config = dict(
    n_layer=10,
    d_model=320,
    n_experts=12,
    experts_per_token=1,
    d_expert=336,
    d_shared_expert=0,
    activation='swiglu',
    moe_layers=[0, 1, 2, 3, 4, 5, 6, 7, 8, 9],
    router_score='softmax',
    normalize_top_k=False,
    routed_scale=1.0,
    balance_loss=0.0159,
    balance_bias=False,
    router_z_loss=0.001,
    router_bias=True,
    init_std_router=0.0229,
    lr_router=0.000524,
    vocab_size=4096,
    norm='rmsnorm',
    norm_eps=1e-05,
    tie_embeddings=False,
    optimizer='adamw',
    lr=0.00069,
    beta1=0.9,
    beta2=0.98,
    grad_clip=1.0,
    batch_tokens=[32768, 65536, 98304],
    seq_len=1024,
    train_tokens=489700000,
    steps=8011,
    dataset='wikipedia_en',
)
Below are experts of layer 6 (counted from 0) of a mixture-of-experts language model. Rows are named router (the router's row for the expert), down (a neuron's output weights, with its number) and show model dimensions 0-79. Each number is 128 + 32 x the weight over its row's rms, rounded and kept within 0 to 255. Numbers have three digits each.
Before each expert's rows: a language model's description of what the expert responds to. This comes from a sample of Wikipedia text that the model never trained on.

# expert 3
Description: A lone first letter or short onset starting a longer word, such as g in gatherers, m in mall, th in that.
router:107128137089092169129076142165122133114139073092161108124105180094137108160159134185108086115128122135127120135158181152168127160123168084125082118131138147083095111104101138208088086142174185139133132093134092131100077148112204155132131094
down0:118092152132157082117173066146172108110163185085142171103158141113119084171143148152110111090152076143103126076169092122168126126189156126134128082130098131174102149134127095130118148150074091101127164077084151103078142139124097161126156155
down1:078066166148090161173083157162194181142142114125121064141109144080106144072086130137161157161082118113123115131172111138151069104036132123196148074081149084121093164083077111119047144107197064143157160144088156147171113204102156081129148132
down2:130114121122079111149112131090089219106172104074149131080150098080166149054124139098161118114183132198123116045168147141067124111108090102073159085148110135182116132060112100194140138133108131078167151096122127182159116169133145161116162135
down3:109051068094204112118155124075153121135180107143121144175154135132126113080104164139114096107181141132129133143124151171133093096079171205079139070117104139070119095145133129072092076139095125123121166065137125158113138147167159092101147155
down4:147096131123069095100111127120162150120090138099100124155079054125112143127106089114184132083158183132059069082153180087086133152113200174142126124166121120116163151102121163132106169131141129111079106101124096145126151134120153104129113114
down5:091107100155179112149124130184109115157106130124165168186112082054154199144120123168127097093170146187160128136175123123181115116097103105111175144122101141133059086157156150115186169176114142070134127122102167097156113131158116156101148112
down6:101155142102114130175116076164094147164137094142116113106094106133161120129119152088118164105142050163147086147143179167096134139142109124192082156177117116157102177153104111124115143055055187128133138125148132096176097129167093150102154108
down7:126110117097182079096118086120118168164107106138097106157065134142051141091127151132131121110130102120146083118088171097165076147179134052161147150153096125202153131126076119137162083167114132140141122097144160144111164133122137121110171134
down8:121101197124146114119052153117110107102118117131122147122080081119145080146173175093167102093132117126142092146133117124178153159149156111169142162167105125120114170067113066127145157166082118171116122062077173061132135158165132128144169175
down9:164105102076116100145099142160162068142079123165146171100146093136122167096166132081124155113105089104112148101098116095041103112139102142104161120110131117134103139157131148113118111135098130115105150113020086090177083170139085178151145158
down10:148115124087100096109092113097129156130115163151192143098157143079169164138150109156153154149136125090031205080140110108152128122102161153170095176103124131169111193148185099116095172106159166102129107146130122114118148094150187124115164150
down11:114089113144115129086121101111130088178153155171152156124174159151195088110078126053116114186148135089162147087133115128135168105144141155143152143158204171193089155074067093114109154151130185133108137128224124127087120099135172081134140086
down12:160064131122170152147120144111076094078090147084111197163161149129124145091086134090143105106115083100084115113125195140105094119137132097139145097160177097136090154103133103135091108107113093124135115114169117076114167152110085092162173094
down13:155120136129146146164078162151157129118127139075111088103119093178165086094071023083119142085127141164066138083142164085134108130164072133120147173165078142145145131133117117177126104116133103174156109112206125128125086109107107102098121076
down14:196085128158178124118178141162126176196148150118109100165103122116178170125136118135161127135171073142238154073121184129071155105138097105120175144154147137102126177130131129114151166124139146075089149109100118119128063134131105154140110107
down15:155130147127094145161147145156097176229125114138178112142060071098117114114141137112140109092087159146118094128149096077073097118175166126137083106104134149098175102159150171117189102130165126127107129106095111114172100148078161158121098124
down16:139114080075068100079142158145104094117101185200119122190117106144118159101121185171093128096152155114153096114128138093126147079109070161146126121107158185131098146152168145167115170123114087155123101144032123159163161172105146089086154193
down17:167149185129149175130184095123142145108104125066171108051152137061085142129111118127109136179120156082146080156143180133171095157112177128144137120117084155154131146071105128094114136113162107134131089094134080147162126132141117116127145128
down18:080141117097177136078140159125141152146130183142112098136179197098165145108098129122130133143164102176115140133171149147124116121115111129125103154165200123110158151150179093092142171135149131131146131185095188134128119107130106095113077107
down19:136094102158139149086116174147124142149110093084115153171162145120160134173161101174132157130162155148084098130057145123119124153134151151138137121114129079123130129168105097111160121125114121077191083134125232169057139097157068161172111180
down20:135115116148175182081115107080129110110114109115112117114142120113076181162072105138138194149122124171120137143025153037060114128110150163141122174123129105127131115167142122098076165156106114135105092116114091106066135071126160161124085073
down21:086156159122136080142142169166180128174130134133142184122153160131146100141134166112106113085076074121167134180138113102056147148106117140086069138128043109107157158178157127081110102093163122164158130107137126134168102152138128174143127103
down22:160209080137203123090136121136103157147172112136119144164049100085193164122129126150113195161112089096071091160125113159101153163143074122086141153088162123091125199094105172169087133151143111164137138138127116174142149129102134123143091113
down23:156099112111116114108178115126037149120128092176076129121087159119118210102139171138144195113191147151146128097126111105114121118125145043106139057144142144115104110124098140096196078151079089135190115156182113148132123126122103068095158096
down24:146161123137157136087121150103132089099146178172144118163154162119168136097223173159146129134140081078118168117128102090084127128138167134162190132075076141148174150114081104110164168159153122154099125164096173086098117100124091094131156110
down25:172180143127150121106105089163139094134150152148150155131099133161140102139137208123125116078140114068181108168143092113150082108152110107094197126072136101158130097108102140157123156154197127160120104102198155108075138102088132118142117103
down26:113085110142115137114179114123172154070125172092070089090123118114092113138111181114125155051157103110130051134151099131123118169143124168117089098178143154167126086070124114114068126130135116181070123136167094114159159073125050105072165124
down27:081104198187043080137106164116173097126096126125124083128101139159184111149150173151146099090087093097120159161158099168137145066138119120144147137154136153123151119177099157149177120104132191158092110142148165105064089134093142203134126129
down28:145146141120134126140030125142112092082127115067107118052151112086136100139105111120173104119188192099157131134161089159058114136122112116176047147121160186142098139157149102098136157105137104114130112109255125152160147140127151106116135145
down29:052136161108117092131095134126120095154187090177200175137144171154134097138112100136121135128125186141168152159080124131094146088128089059087088123101055146128113155130140109177124097161148128112168163114091155083187116103153165122117203152
down30:167171123069109157137162127100115095145114086195101144159154120134115167126100130132130061167119120108109184053081142081101084127117066144050143115120103122146134148146116165090124154158145130139159165132051189123149138105120189103107149093
down31:149053144099168078149086098109169140123126035134061109135067138098146144116150090202147161125080120133149087080141215161132131125118121121138126108148090129123131133122135137153139124166144095107182109126133178139166133180135186137133098134
down32:146147092108076164163173118025104110121150158117076101083128104131114172120121085066087159085132120131152148181119155121118130149129127149098110046087121133114141140093115095149151113140176149100172127163138076115109084060057165130126093105
down33:056130148169106102090110124117072124161086095084089133146149187030134134117109171173133114148165138139155191132161144197099135121118132135104130038047124078094104114151104119119177100158139166130102096107173124114186101178088156137099114119
down34:104186120118107127152122134080132082158154181121102118096100171108131166098143122089077109157109142071155105131100130145246101088144147129172089094067055173146113133123142146101138197151133107149204147076091161151040109143113159182149142102
down35:123183184149173207131083147096119146174117106049138124144173074058139137111119126147145165115178093209180144094117156144121140119106081096102164142109154162145064148155119127137075156157114115124193173167146115099135121172168139140174132105
down36:091143084040167143097133114143137143143106118107128153111178173115102100126156116169121138099133109194098144151079129133149119114103160120055093119122105134144096095146158127119101152113154102156123118126071096116162132123142143149018112164
down37:116102198130139121137122141146167136085073104221158140086134091127106159147143139139167170112142136116176136098087142137135122128098104079139035155131141120115124099176090119123143155087127099143130124121163149115104144055075108097049089180
down38:171107145141110084106136125141068071113132099141178123111172156085144151151090127105137140135188189140105160166120122130145123059105091131158158019071095086135124099112128145103148148100142094105060086115118135112094080151128067123142124138
down39:136165085092152086063179109109115090104111067128120098148122096123159141102171095164147164110157124100100127153143154143129118078094117143082146141142082171129106106123149110136120135149147140137142088101085111123137116122091118157137143155
down40:083081158131141099166107138163067100138116169140201168124132110138125166143123133072134137071154101163165107112086091114179120094087153126164125090075130093141116028109110096098128124086135058104128123114157128101139105139165119115099136117
down41:137081142153107139093196082139208132078110143104123173142133080149108115134169139135178050119138163116069136112077158124151136110124163083109059132107075116134170087172186139103122094127136145126136058147172179141166161197155150158083133107
down42:179129168132157143125169136087152124064140148165137155093157141114147140133117111121162147144148126183126184114090089174141067118086107117160078106183194121129136077120124120141110121137181103099111149158238099122130145143215147086120124109
down43:111076200076148097171104153234140156119082125151119112110127143153165132143141098143185100100200136111143123144135143183099105124133082169110103134112129167135147153101148097112104195120104112149140122116161122115127064129165165126154079111
down44:133142160173103135127071190131160126242114101120136136115129068164147074158169122113134098097139164102067111073102122151079131100180091173136187136148135148081078133117154162132151097123154094126154146169108141091121107101173119128142135144
down45:147110125089099143163082104109114135141083137150117072155098142108154104222105198107094130089138087138129143153152132111119132128136138097093125142165095114139174117088100131194126140156149115109118146148147072074117067096121187179134084097
down46:076140140124099078090205158083172082045063188104129136112123137145144111112194160167098136119157163195161141100123097142146084066147116105128078119156132060167161113137086098145180096121079078116173101152105136136125136193113125114106117193
down47:125112098149145205144140144159121093203144113119172131131136143110130058151150130196191101200158142106107175066124158138122170170095155094139157064131078147146070150102145157192130093160133121090114087121099095060111132131130116110173103145
down48:139159126189099058099191119160142177112158113089121197111104146114146113146114155081131142114117049129118146125167102118152077102163113129121173147057121115175134148147138132127144186086134157134147130144083113114168086164164127083118155106
down49:140087092152097123172147130103109139137131133172146101156128083097164104133135110118197190116143128070097099110110146140119128159089124143189123113107126163131147145107053104169120089130138187091129117107170165169068107112131043170067076100
down50:127130133121081170165177114129086094195167132143141129109138078182067116074147096118174113164131103130154117141072142153192172129106117116103109108166105102130123166136164129217090093171132149150129192109082179144148196077145112135093191177
down51:103066122091106141142145141152030099104125095155166130126057114098134161146140119143075132172186123097111126189166141113069115198191081134112147124133115139159073110104164133121142100105123132131119127108180147101101084135129165094124148114
down52:179103089118144098164138099179153139111102094140129142074124127108109162109120160127146066145104123158087102138154156076124097055140132134111149126149143131209121126133112098202116118168132097195139110121153133110121094117083117120107142120

# expert 5
Description: The word the after prepositions, plus nationality or institution adjectives such as American, British, French, National, and possessive s.
router:160147121153153118157115111108128079172082117128137090096116185082154083112142132126137117169081137138105111132129173117158105118143141117127101134164107139112133189122091128168091082164155165109095094166215144145083132133129155209130102088
down0:127083169130128114075112110149136159157197131101112172159109110114150135084117158151093134165098112087132114099115100183063130095118117120099169115085183219161091209154131135102176127062115148086128149157087143110122134096074131211105149162
down1:142147108142184104098127076160059125128178124167061101154109160134159153127165077054115136104113123131142143099038116121069112118149170106129150106160147078167134111166169109152159157123138178093103123073152131133132158160126129141147101187
down2:117132066112160131101130144153084157126182143139162177112130144147125182076175121109128106156123130135174181130078125156105112122175135159110163149183145092150125106212124192151102113173101103098148110102107106094142139143157137217155125198
down3:157172133120140119108121128148155127170127159138129124129167147103120094187129122172168123148133121148088089154108115125126128092090131125142154110114120138127070156170095131149050113112073119112115158102087114134096091159115000154178130188
down4:175185129155057147162165104179108077080112132142110144133079102090148070167159086130138094127125125107117101084138154110131128108140092123097158165168088105122101080108092152139110138104151089155153091135073087107124107112167080163135079161
down5:149123131124101168132094118147092180149109101112071122075162134150128160136128132062117126173103139166132176196153141125120174155094137179191083142161137095155110119131155102141141054134133104099094084104143122100121168170149255104141176107
down6:062126147134171098169161095096156124131042098149127084161097162108205080104091145123101169129134151121118114093140128067064159080153121058090169129117139090118146097136076126152116143181086134179133152097139131148123155091131107117138157111
down7:094146050123165135173136083136154081086085061178120084134037154170088145115145128154150142089134169124085162125120121153131106105089165126122169135058190067101124104094099154176111173194091101164139194148091100141109130163116122131101163111
down8:168152087141103165105169148153101151102150156137031115157183154112085099154143191136186113122086144138076176110121134133156112100131116077131101119103136154158073107103138129077114123097154123105152114170068049059111145133159075101171151144
down9:158066130105146148130127114145150142116156148090124051108133109159184148172138173099156121100163087155132122056136144158155101144158122143085125114174096141146110153153125146148111123093094186140138129167082177141116129119151174136101148186
down10:120106111131124120088180169128151113157121128121147188122094117132165079136101139099166127124102130090070132124101105120099100076072103090118086079145117105093145104134135148125174122144165046118219111128100126153139162102191047181136136113
down11:126078113153153203143137152105141130111118140172072081168065118141131166095139109143120161099177143062099125148135154132125096147156138121132174124137168125144123124129140084124156136113147082119114122161098123114153130166118159045148160143
down12:152144111141142140113124121175124142114122141153143040083065164128131135173173127124132135136165165126128131115089157080130111127175150175070176186179145171140163076142136124085176185139065138111195118100140153154127075140133137078077123123
down13:147155114103154167165088170156128130163120114163096164171163119044128113143112175156096166153113111071154159059102162107157116175116158159144135096135122140109156099187158143135144152150134190095082159141133132113089126091122206143141105053
down14:119115132113097095171121128132144117137107137087109108039100081069119094148150121162142060171180083171142081150124124134093118131129155138050148156180131061136156096157101100111187135126133099146166082151129061106149094137101082079126080116
down15:091149093153110065201110132197153113081104119116126104082104102106041100119111138120160168119108118101128134114164159117167131117124113165123093152117081141126172176121156112076128092122137113122101101181150101116135128115057045179110123099
down16:102117174115177126140156131135149133127118153139102143137165155150123117088112178137118144128142142187097097106117085151126166142123153112098130179115149121094135089158157119166158137126127166101137163153109052114128178096087000168132149123
down17:165105151081141148156163091081149157149144098128116127088105101072186140152136109129143127169112129068111104068138094168033132146163139132189130124029145146097186120167117184122157185116156133177098090144111084130110096089142127142115125192
down18:147082112189159147121156132123122162079123140168107133124120169121183076166111124108105136138109131141120141155120128114130063186139198132124101132085112109068153083159101089125143103088097092157156080061165159160144117168161000095157142145
down19:108141177125147142103131136083145131123096114138156172136120163136119170119070111164142148108114120139087132092144098109162117160109119065120161147153099162184107150124143160136118170158155146169080102121167169099202151139118152134197171080
down20:139178070134132131125126125150139121121114136140116149120070149118172155152122114107116130093111139134028172102123101154146134084114125101188089055133153120112185086112114147151165115107102138171112142090113170123138086135106105186158099159
down21:071163103193143100148115143153123096151121136044224133130146151182136172098114128148121162180090171089152146162125149100104074087102177068162153132102103069114134101137084149152149138111153140155141162165121157171141116165142120107142177107
down22:183139158101149103116085169077184103106167147098181160156127120090086099138088106102111148145134072124156061093111126094184156127155135110160163045131089119127178113108105166115120145126111177127113175165138078144107099121120041105124088118
down23:185131094135092174114104132155114128165102086101084170139128145153104157080024064140180141104137092106102179119186145098132195075078170156114121102100144152157151139101127139190126117170169111111095094152114131120136121153095137167094096135
down24:118151133152113145147092120073144116162081076133122107091151074101151087172157148104158189165152107166122172190187092173171111075167146110170110159137074147099116200149156080064152126090116163172091110096113116181174102080135188077159118159
down25:081114089220071086154154117103189139113126112085101141107124101143120104127087107106118181142172092139128083146199128153135084164110162124078154068091097153095091127078126119122148174129096138141160152078112088116130151109149229128154087057
down26:121101154123169065120152061173105119080128211179167072128142156119175121113092085158152122143167117107111155168148145086116152118184128096085152131145123116078124156138186120147155175172111150154148105081084092120164142163116119176051132120
down27:122169108086085141099151182124159143132152027108092129091151109114174092155104140141138090148160103162108131183197166076160146103149152144128085124127109165112150127100193120139113166145104112134098152093139132147090099102131255110091172057
down28:118119095126098132140094116142126113115103119153140125144142141111188104051136160146139081111097083151153132112136168142130061171142130136135144147182073070166081113132164083104134132157075144126137110166111186118197128111147185091171108077
down29:156142080162137049101134146097117119114160069151137096151216168151098130115169112092129107153122150104111096119101104152161139136142140208152089153148119101149113158126084122166154180114140059134107140117104150085162119082124034125047121147
down30:109135116093155091121129065126065166153149134079115153198142155116174137161133199097153196060081145140106135081139136069157080101105131123136096134099148071162101120085140145099150054091108075098127146086145138066104132089179195176120128160
down31:176124162144113154102086091135171149084059142175214139115119153126119158155055145117117165128107179157142169111113119144129110124083105076156106134102125128144152147147098140138143069055185142146143126134176174102105178146101141125196084140
down32:086165185106184145168070127144107092156131182153179118150138157060179115154096117097104090129112103140184139126177095160105182083120162125115183134148158132099113108119146151123128086119089203147138111120143130171104144078163153133119115119
down33:097127149089173121150109141158142134118084116104142093147099116130109149181089127163132131111129113131196123145108128077140123115172156129143131126095120149164169119098110125150152090116106160102077132180146169180150148166130147107199088056
down34:130101160118180155157115134183189135120059113132148113171170158114152086126126135099165132146095169191162142112179089113129123151131151139076090175172038061103119132101151065155122118142097123170119122080137113188152134139141109086144162108
down35:209096141108105180118128097129222133162106135136113186122089124140087138102062133132130074108146165118117136110079154138118092181156116090110127101163131119180165160119110145137122127137138110127110137144160109174114148175186135138153128094
down36:120143115087117083198172138127136126134067070137157098138124158116100102181165136105175146102124140140161099170117149176109141098140140088083108052129098123128123128158064129118187116130134128167105087178027084086119146124164220199153153122
down37:148152148132143116115153064147127115164080113109100116136118149124169106087124136074164148181123127128122158144119122126083098144137194164166165149101254129143127095159124162134122167133054127184086086166145112117131129123159134168139019136
down38:079133143139126077165113144149144092113084051142187141193125194112148151072077098054137059160075174187130194100121174101142112177080120060107124117070091078140132132122087153143109147110127213146124118132096052096099122076120124099121132143
down39:127134175152127136134115114114106101110070159129158136167162153082160064166088156116107150110100126140192089115107117011153128113109077153161162107194145105152134077070146078133078067140155070094154104165164135146130154138165244116123093076
down40:110160123118057079196053199131149096113157164176116111140135131127162160157114125122150107132142108138151115126144144154132115108105130146065170091039139146199078133105125134121178119082154141071112070170111124071183142140089098127195124142
down41:115132099086169120073160162122161148120144125122114107097143160166103153116119109157143136129154157173083202168134093173135122147091151112132110106098162116098158101092113160162149132171150135153085070099148086129167164141099002158068152147
down42:081098122194119197076103097140112125146186112105111101123182106161084064183131118147163128161118168096058038166185170137119136133111096124172096147158138160173136124130100118107109138073122119138105163162141148136101130132161237094157156142
down43:136084082173166116143077090120159073091142167132146096136096167135166113095159158111086190155046190141164098151135094129125157132104127143131126090140117136132175160135075082128120112061102147128133115148156176125144163169134003148136079151
down44:156140084148144075072136158163130157112110090128137116128120131111170127090119158139156148137145121123110138094102141115158136177131108132150148133112098141104116163156123198133110149131147144172093068101143116081081150113141044138133042127
down45:134112080098146138126076141071127188090118152092163145073108129141174138159152145130138147105164117124150132071146119130111140163137097201102076117116083134136183102084111125127169185132087117110086134126127100166040150128087141111146167110
down46:138156133119174096111150136138132156150168110128143117114078135142119128104079109163221103119122083153122191172073148090149066100130151137191105133142127093097141142097183148108102062112170095146085138114130143198138135140111255154117146106
down47:143086136112150179130069153166122139133086128038119171100127167142156149153106128170076133096112124132137123111125136069123203091142093106154118165144126104105098098129169098114148131150122135018116078120127106073165136126118186117135159076
down48:129128153168146101166158104100120059122079104147165136179103131171109104157131133147086166142101133140127136123108181163111099111193112112067226158071142116123015200150068170168147166115137153117108170137101069129143119097100121138044157186
down49:124124135154130086090162132100110170104101090154126111126162147129172080155087137125057145134180128098092173126142068194166131166163166122126089179094140132156098059140142174095151171185142107118120132132139195083084123078137225119104155110
down50:114132161102138149143150130134097163126105117112147118140136179087162114131123100068161107160112149194144107124162124090138186133172063159080155149104179072088094159162085162037098121170141121113084117190134169116142055101105157161166120134
down51:095148109117186129143125115126132172134067177132154127200176154130112106130164107094158095104153137137177118146109108133132179163087112109076176098115136084191139128151138144186142102118094127107154106131118185089221154153086131167111145194
down52:091131157175105201126142139137169124099091150104126123107133093137130128081105154112052075141170129161156118170118131111130096115106162138085097156165118133063098111136094181100191123086127103105127157167088189117149119129157188071124126185

# expert 8
Description: Subject pronouns he, she, they, and short vowel or syllable pieces inside words, such as o in roof or hoax, and blank lines.
router:117142144138082105142088098107090166103136020098139123121128112110167070131121107078112134106138092198123128143189159110176141144137132103100140121128109140055087194124126166138088125123157156067071055151146121127141061127223181158171090113
down0:125099131101108188100124138119110124108118161110132113141162129057072106115070174146146072112134159092142148169131113095091120162078103069131138086165150136158147080124160174149128137200132109103096175117087104166188125120072164120085104155
down1:140137073080136111102166129141135140202117135117110111113101123145100133124162111096180127110099152091147142142087147135060110145202123147135123097087122082097136157110073087156182132119081120164255092153164155067063180099080194145074138137
down2:095146174190152124159147143136126103137135145126140120132139188144142143189171185114158115181077095161078198151188136140155140128161151166112152090165159139098147145160141084150110069072087121097166150061134145111171147167180134071170155150
down3:103158092111138129114096179073123071155129166142150180219120190161141177103111089107161124166137097132120124125128119095148096091139148135049126203116157102157116120148154131116129117072108108145162167178059076171138123176131144169156153077
down4:140128094154089201133128137131156136122093111094155137102178171176160082113139130111156134164099197130101143116125082134107173151115126168124129127141172115092115103160097136116158157105131144096143125164112096143057166159131034115089133156
down5:061125086113106135132133096154119132131140093114113163110154166134088176127151105126212129109136115094104126168113134136157107174168131183143123100122142155185125103185118077078137132104144104105128130076089123142133134178100039159106136138
down6:120135153141105134070185164071120169130126048138059114167123183150153132134128170124141114100121079121114063133102187181115076103104105113113119110110114119128092149162067125209148092181148144142095154129116163164136138110180100110089112115
down7:052219139116107089097120175104163141127167113139184139158066149140100096131093112128175108119098196175148112095142123157139146113100171161170162141101081162118129146124126139103135183156171102170119133119129141128132133128114147091101115108
down8:116138169107115105183063132135131111135143134079115133115114142068157131162146145090113132118133200101142142109086081104088122089150104095116121062138117100099156120155125101164112169102153104101103103154045087123106152187089074145161150188
down9:134131154163129089146176151125090110103131177176100163148156119135126102086131151163086132137126115101160181098117135119159141142131118117094164139098130171206146195092129101161124089196128114127122121177077103124147164127149053092132198076
down10:187157123082087126197109123065175124104078184133133134071118122150156125117131134151133174159187110117111097169143073171099061118138148191117158119116109150169112199117099140111206065130113123139141128130057156112132100099090153106142136115
down11:091127151151167130162161081161171142109118160127149169086144090095150117181165156097111133096151108136125086082148109105133128112076154111136066152117121189104156137092117096163183144130105059105170126129144140188151127159163127089170149120
down12:088131200158118124155105129143135127152091122134140051164180118100107095152112128065063164153141122107138141191067111190158090128149135139169151108104097171079106114112148099154099136111113166122129148089057187169112082079047118138167119129
down13:147060178125164117119095137152124125165164142113114130166110125170130141166129122104165173059122121158094090091130099129192067147146141140147143109124089074149136136138116099074217138144088218101088114137150103192118082132103136121160127118
down14:133140117198118126146120186118181080108115080063163095073086146085101075082138069190128153087106158116157129135155142125150163098146117068132127108114189163093126088180120109128107185099137111129142106151099180106159046106152111121103092080
down15:150128141104123153150094122127089147119192095135186134086096096163095157083062093099167103121135163120126072161159133148104109057151140177118137160134081091122141130125155079093123150137144124109154148102106155167204205101147120138118104153
down16:163087168102090130174192134124193144094139093092094075152121165135123072152142083157098157165112113146132135193126143140083151161129053120139144103117163136107102153073102132187211109122088148102153114177099138038121119142134135147141151176
down17:129195111175145181164155129056120103119110143104105092176120158144167059135157163175187132098115130124193205108192089122134086163144180115136122110162099102137140129160089124110121103123074156120169074123084147131082138179145071165056117124
down18:137190060159200109077125112106101087145142170070159112100113118103167124150143121102210122097071115132119147095129105183141133151097159128124181143119101106035135081201203174158119126119073125095135121153033072092201072138105058165131169165
down19:148088119159137188129093243120175009135136151113144119125155177164153167099147097120144121159133110105174135122159061098105103161151176081141129103183105129124141151115066143077110123203190169121182063141134156100199111090118059117086133098
down20:188147151144130168106084139174096100063149073142128101114175151174145167152165202182118137096113147059118102148106145107107089139131096116109180090110123036156193111158128105175158194093074184207144117135116121109166177123145039126102111090
down21:135125110132136142131212104120140067133105122112052144171187143154164117126150118072186110113116126191080104148176140143203175079153121141110111151154115138125113105077164169168103177147149092119191156082117128077133102145123161166140103149
down22:158142091145162149150109118092104105135079184082124042148149100120146080134133132140192151130089170089098146180129114141113131099162103068142154173132128093136168158125156124043171188115114116144182167157090117157120094139066138095140124171
down23:119147140191059144109140078113175142110094094079151104124088117083097135140149116146099172170148095133182111155126107108122125115156096143094157129127131144112061095141205127187118139102166100154116116066082132153139109187165125157138097120
down24:198110216124057173160126113180092125142090166148113095139159111162127114096180133105123175132115112180113141090120194088159148119137148128120063149114171080165102147165183143111140147135087026161169124149156108099114148102155152138129156191
down25:072164118142136145173118063118145159194126206124117052193147124036117095131123136081056125118185133166123128151185107123107125081161133124124127103152125109056120137098181063089164129096104120148112158104084156158153114169087114144112091115
down26:112151121158071141165103134122129139054152149107148136097132109129181126127091162150122120139124102091155190123148072115151148141094117170104178083168119148157163101122088100149051131080114135112162128134077091148155085172166093117161132063
down27:156108154110144136158132105111102114160121140093141131171156062204179126123112175105213161092077116124118202146138118097123131163084078157101145127095077144143125173102186097119146163118105167093091113128156140108147115136095091193127123110
down28:182094098151142103111068108073165199148104168101157157089095142144112156152143072115119124142111081145068135126118179131131067070111148092138133098096070122116105145148117185119106111131143138179107109140129152222093165040082138166162135159
down29:059114100139159136137129118068101130144092143109082118107156137165172145127139075096156136113137163123099101102096056131077102096127159153163135148141147086147132065160153135127096184139066161129108126135147117113115167116139052189118128129
down30:127075162199073162139176163123146102122100121158086155103103161114171148118168133154112076156107138100114126102071115153129146141097149168157105086151201106155134076091169117143090171159105088144091117158133142119048100127084133117165125120
down31:109073182161117135131152085119105131115133142202210116103116088155142144122116141171133120146123146079158138101090081174112100082109120163165135125130119157167103117189158121127103142176153134099122111153197114113089175123163178133140128073
down32:108123204149092064131115160109145126079185135120128159134114109126125152087156169134113164090139155137153162096126094153102211134172176150117140146208171164171115149140150114094105115094128100109089113222049175156170151122123100091164112064
down33:164123140103166120116161112169109083196113166157084107190118171133078146103159125109109104175119121072116154118104121094110122149118062075114126129072109156134121116092123053099167177137138152163116167110152178112157105134091119092133113188
down34:124083127144119201183119141171187130172097188125154161137155145097149149181120128043132148132149076114109168182162109137148129157078135113126068129140060100174084119074145153122157136114172145099161126088115086138122107104139194130173112160
down35:099098108114217160109118137158150124158108146110066105176130120092126111121186088048101102103103096109124135167130209137146136140109093146129109177125121136105105144117098127089085131126149121180122161138143141130175095116119094108089108194
down36:162091079093123162170144138090140112126103153176132102105123175083064110219126063133144162159180111165066127099095128133083152105130109124088073191082129131152080146097174126106139127158107113161098133107094115117109060152112145144076178147
down37:146158172115158184152213116125138155079126124120144105093109170046137128170123149116137111146125156088138111111134150122128089108173103116122141131107126091127130119112127140080207144065153086167148045060119102161143122164055087090172082127
down38:096103129107131150146096147163109129124138152077144131169103038128132146154132109116123051122105126096141148087168151135097144168145173165131167126148089087110099120148133130121115115112157051117084152089110138159191115100136161117178173105
down39:117175127065107135167165206131081087117086155088054154102146174148174081070134176145111080106137090114088141192114126102098112138117085138169145149108133114156086187093097165150150072189176125131162147104155115124153124149058153155109133136
down40:156122160163209113076155136115117149145149202092141135100135181130141117190152138101161119130141070142126170140122085061086131093121151137088164170125167128117127053128151092136096110135121109109159101083084103152121154071113064153202125152
down41:166128138165144138182159077149072160129164123149144157079129103120116122191164111138119133126075150147120201137097086100148103116091118187097138057125110103128143088088132114159115115117108137127111096140200085176163130120122159067132163135
down42:125111152077132138155105120071089051125168185143131100150116205141184111117076116181150077101118112126091094142102142123102126124095124127086134203178184119146156114135161099098172141144071097095110119150105146085134106127147134101113087106
down43:110218129109161134179129143085138182167095143110156181132138184127140116125089114209098161132096170194100113090135114141195098088186129148111115172146105101126103149113135151117157121109102091077142060158119131157121143177087137129122176112
down44:140133131133097093141087150147154148114140108110116151114121102116138155112151116187128130117092074126144137100074120130118112160147135112159101153114152146176135145163146198126044083096141142113124131151117111147109165123087138109172029115
down45:214171114174088115120132127143150074093145199134153118128142105084105100174083071144162139052157156121075179116124126055147133057136104157121115098183125162186165103149113130183127104119085134169166131097117104157119082146067056148118146136
down46:115119155162146132035132144180149173161144083181160137099124093116118200095146129114095153140202153141104080129112124103136064088134140139101128155124132148136112087152120229143079083137134136115153141033159094187048155142114062112134125123
down47:100157201156131159137137160140146160138129131144131145141149156074141133154073101141118062075102097109130101169102103120154122143115187111138144145154108099086198133179111073133171156100129171043105160175120095146166141153112141200142117116
down48:049163122087123115149155122175122078096064143146086118158153165145127097081107142091157135092193151127137157134152101115111090119181125113186141099102187177122161142209097147131146103154082102122135142102168141181159140179140034069136073103
down49:130101115127135147216183133156082108105077106080106172099103100073119089152058135124134120088147051113129169114082113106104082117149093094107090128122065140122109149131156153074102122094121167077135120083107112106132111157121175105176132081
down50:132128139084104101057115146137074134139175084138119109096126092195141148150133079167084072105168136117084100118115171127089158100175114086156104137206103164073118104117030191134149062163086128151091060157194097128063092042087120139130118166
down51:133122156146118156103125158111158084105122122162124107116149088017161117123077146130088143124120141148075120065106141174116102089139124107128130133170109139131101118143129163137092124170147139104145110121127122186103110102030130164188120113
down52:060125138089140171132120114071100081128134122132133134138193105155119147095114143150063161133134111140083134153138046149120154078131153132111129120169157124214144123154142128130159121111110088160155180139084107146109131139114096154124139133